From a checkpoint of a small mixture-of-experts model trained on Wikipedia: a shared expert of 64 neurons.
Below are experts of layer 2 (counted from 0) of a mixture-of-experts language model. Rows are named router (the router's row for the expert) and show model dimensions 0-255. Each number is 128 + 32 x the weight over its row's rms, rounded and kept within 0 to 255. Numbers have three digits each.
After each expert's rows: a language model's description of what the expert responds to. This comes from a sample of Wikipedia text that the model never trained on.

# expert 25
router:176132112048128151093104163119127130101149135119119095108098140153062158095150136096152175149130079172087169160117126116109113199104149139076157107124143141120171125107129130104105097106102141105107104113092087135102159103119119105071137156135116200116163097112096166147175130098123128080095098200109128152160077089153102110094137122071171107135135133080136115126146121099136089106159109113125135170092154091164135125142152113178063087148180167089048154168136164115130148145088150154105177127139106194143144092165178130104130061072112055124121119112083115170077105140161195182087159182192157198153180108113195113170082118064205108143122131110153131104133146179102112111121108134155125165118175137127123108119138164140081077084082143170141175073105152116135161151132157
Pipe characters between cells in election-result and statistics tables, especially after Registered electors, and blanks in empty cells.

# expert 53
router:150119134058124149088088135146097007108057153143087060145142130119103112149069114107143146201174105155108163147119080064140144124144123102093175136187099090102183125141082126153144139150155084146124120069163088110150136123150038160101095152137096173085186127132118113107137127079113094122106135144102150103174104070102106154118131096132148070142085123045153129117151140161121112193098153127161131124143195113167219135153098112141080126138163202093127147150126127096120156086126122102157138086134172138129137144132141171146176112132093098164079179068137134104090133129148162152080176101115102171132163124136163180087135180101150099064126117152123124107102129120123101095121055059143175121152126138139121155089124120136114170125135125122110107095169126107107189150110131
Pieces man, son, ler, field inside words or names, like Fireman, manuscripts, many, plus possessive 's.

# expert 47
router:136139120105114147155147160109107134086122157120055130146117089131122131123153179149131100097187103111101080120181154162132147118128089074143175164132123060122100116111145168160121145165106159130071124143151064120066143132096074119170128131169108158144098089143090131076083141129087133083093155164091150174159099149145125164140097074137079176174142134095115170100078070099108104148132128173168148125083140137124101071127161143161159098160121127153147165159156157065096104084135172161157133144171151121164109156195112106124177119142182074162107095140142069112078086120153105153123128079172167096076093105142181201127187123108121078117151088158116168101150124156084149077180149155150169074095118092133122087146163129090080151099153139147099168170160118072193184140088088
The word of inside titles and proper names such as House of, Isle of, Supreme Court of, plus election tables.

# expert 45
router:091151147088147132082120128132142043121147145177100095146155106145118153126123152116186106164099094099149138186144098069168101101127159102088147132158082066110145114118085101189133138143145127112062159044113143143148113149097123090070082155147131159114161112123134145116104124102084098082057116134114121126134113055069132139154130063179130068140159092103173089161105070160126085153103139161126103108118202084121179159140093132178124173126113172109140147108074136102140094047149122124153179084181154114154151131132162205109174134094099123140106110047169123085145124100099173110107181128111117153131126174105162186136204128136142101098140162119169136152119150089131130125107081068157151103167109165155120148088143182107073181096144120119115160114133145101097156116086148
Mid-word consonant pieces, especially g (ne-g-lect, Ar-g-yle, Heiber-g), other short syllables in foreign place names, and spaces before numbers in tables.

# expert 8
router:139134109071168159167138142096137055128107129088106086115120140087128143149097143097145142145147136147103142143166110074113145105091175106092120139174150076125136087141097107145187145155163136124100108148158105086132133136142096144070103114156134183095123089074153156101069161120104100119095095187118139103177082104132131164123122132112147094157149133123181135119183105119061144153133158169158152093162160101129143113167131089171092185178149148113135109186130132060149095088144136052131142056182183144140097094132127147100164113132158067140120135073097136101158159122080181110090130153120119150153168166122148184129143183078144020111171131111106126166088129132117090082144063074128225150127133139177098149144098125112078120137086171169116159063194143105153139169114138
Word-internal pieces and accented letters inside names and words, often in census, election or sports tables, e.g. coup(les), Vat-ican-us, F-eng, complet-ion.

# expert 33
router:174125106059156187145122151105126071124129160192127141140145177147097115132138127112155101148130123167118158187154154117152132108102162133088202125151059131132181055140112096153104124114143071133149178073134071145113094173140077148130063191158139136090109130100117108102125110093128122125147083170131145180174125121165134123135119075127171126139126066063142148141132108144039147136129148131120096149092215125134148139114122148130105109111166164073140119154098104156130137109068174110122158150151183137136164169176172137094160156109090070119072164138137157125131126117090137155126161147178174149143130101120144169155121174163103107067122121109167151152130127115101174099162104036141172087139087144178057158141107170141122166093095196106127127097128113107165216176160119
Two-digit and round numbers in statistics tables, such as election results, league standings and vote counts, plus the "%" column header.

# expert 57
router:188185138096060185085162106122139100108115139133084112141131134184179118105134089109116176150107127157137144140171162131151107119123172112105104163128141113066174104115098151126164141138153105165120108100134124081068170089107127135114071123129152167126164143140154088125101160098095135149105081113139126068155079117125075098155098121077187105080150144066091164121123094190094112118120140175095140117149188088149149099162057095124134173122164112116182137125139168126176152070151165123154196110132098165092182134113117136161127100171109128114167133097124148090061160111125106147138140073173103130166079149147160147095197177087139113144065142112160146125098131092143097104170135042148105182153101076132168166099129125131113160094076134149121141135156156138208199089179174
Opening stems of common words that continue with a suffix, e.g. contin(ual), act(uator), prom(inently), en-, ex-, reg-.

# expert 13
router:121094091054123103069062164140154071111142071151107116139076147100171110090115104113130155181135169132110166105136148083179138096110147137086180079153089122124155104143115139155181170157106084164093167145138090135091118115118089123096061072137114229087159105099054149133119109075068073123087150138130151126155115114131172175119130116160174100164142108111142168110099108084130123146084101126168109121104178119133163182086143106123119139096132147107095147165082138115193112128111171088168115062161141106115156138165114146151117119107128059120125178060161137093126168117151121114085144099111131113131121132114146130104189211079132096115128118111125161078082119171081115130127075109141175137150154094118155158166150111145105149124138119106076142083111227087136148177170162
Apostrophe-comma after goal minutes in football scorer lists (Rufus 19',), en dashes in scores like 8–3, and nouns such as UTC, village, road.

# expert 31
router:128144151069143175141190104095144094113119083114125171092088104101116136146118093159117158106177131153130117140163159144137107102073110172101146083104099140117164117110110148102194117158153089136107154152127129110114161112133115100050139132191128172087119130114128129134103137047121119177112158147149188084174119061075113109108087150163197125161163092064142106124176082132113073095109171186160156078124135144124115123119107141133117174124125138161158090115118167095109113087112164059091139164167156109079067114185100132126157138151179116083141141092174155088175150146101141146156119143135142161123066167131161183159098126097132044126099115118126161140116128083167130094209098034159142154216117085155080138140159162105117135139111188098122115099153136116177142172155116
Wiki heading markers like ==== before section titles such as Candidates or Television, plus table pipes and place-word pieces like land, port.

# expert 52
router:202161096105112114109106133143127045070135108201122099153158166098156189132094111082152127128183111138104152138096101077121134198157130086093117120123090130104096130171126092103158156194091128093141138094167155072101092087080090097097121163119131164108164157072153100107119146127120078108139144185163151124125045050087137158108080091143227150137127090153146102110135103147135081128170176087142116091122150172178148113115094134142085136111131202107151114152085123065116170095168119124118094059137165163139116107080130172131152111125111125125079127137140069126134091091110124121141083110117088150103109146112165190093086140133128077149111142087159118123139172075122166130152091137113212115162132123158126097155121123142129131129107142119088156109192168117137206097140162
Name and word pieces like Pl (Plato, Plaid, Platoon), St, Ant, -ig, -ac, -an, often in cast lists, taxonomy lists and tables.

# expert 1
router:147095125154106131067086170187143143171103177147105165179155134138114114131128139126175114187089104169053168112137130133170145105111098139106176139137066144095121058093183167168158155122124126122142155128144082065116138095090085141120089141149145141111114107124092171129079150144117122116136095152125142134129084097087080099079155123115146126111132086081089128131171105177170117111175129126120099103101168122179105046129094068095096112136112173126116078117145144071131113047142141073099119128164114175136163114121182150131197147137134138128122167097152125110076084132093188184108184110153120095129087155157143150092132148143146038116086091141134146142153174074162154142153098060180132136185094140144157127130145180119152156171086142180099123166150189132173107108153199
Hyphen-joined word pieces and first pieces of words (-l in NRHP-listed, -n in a URL, desc, der) and blanks before numbers in list lines.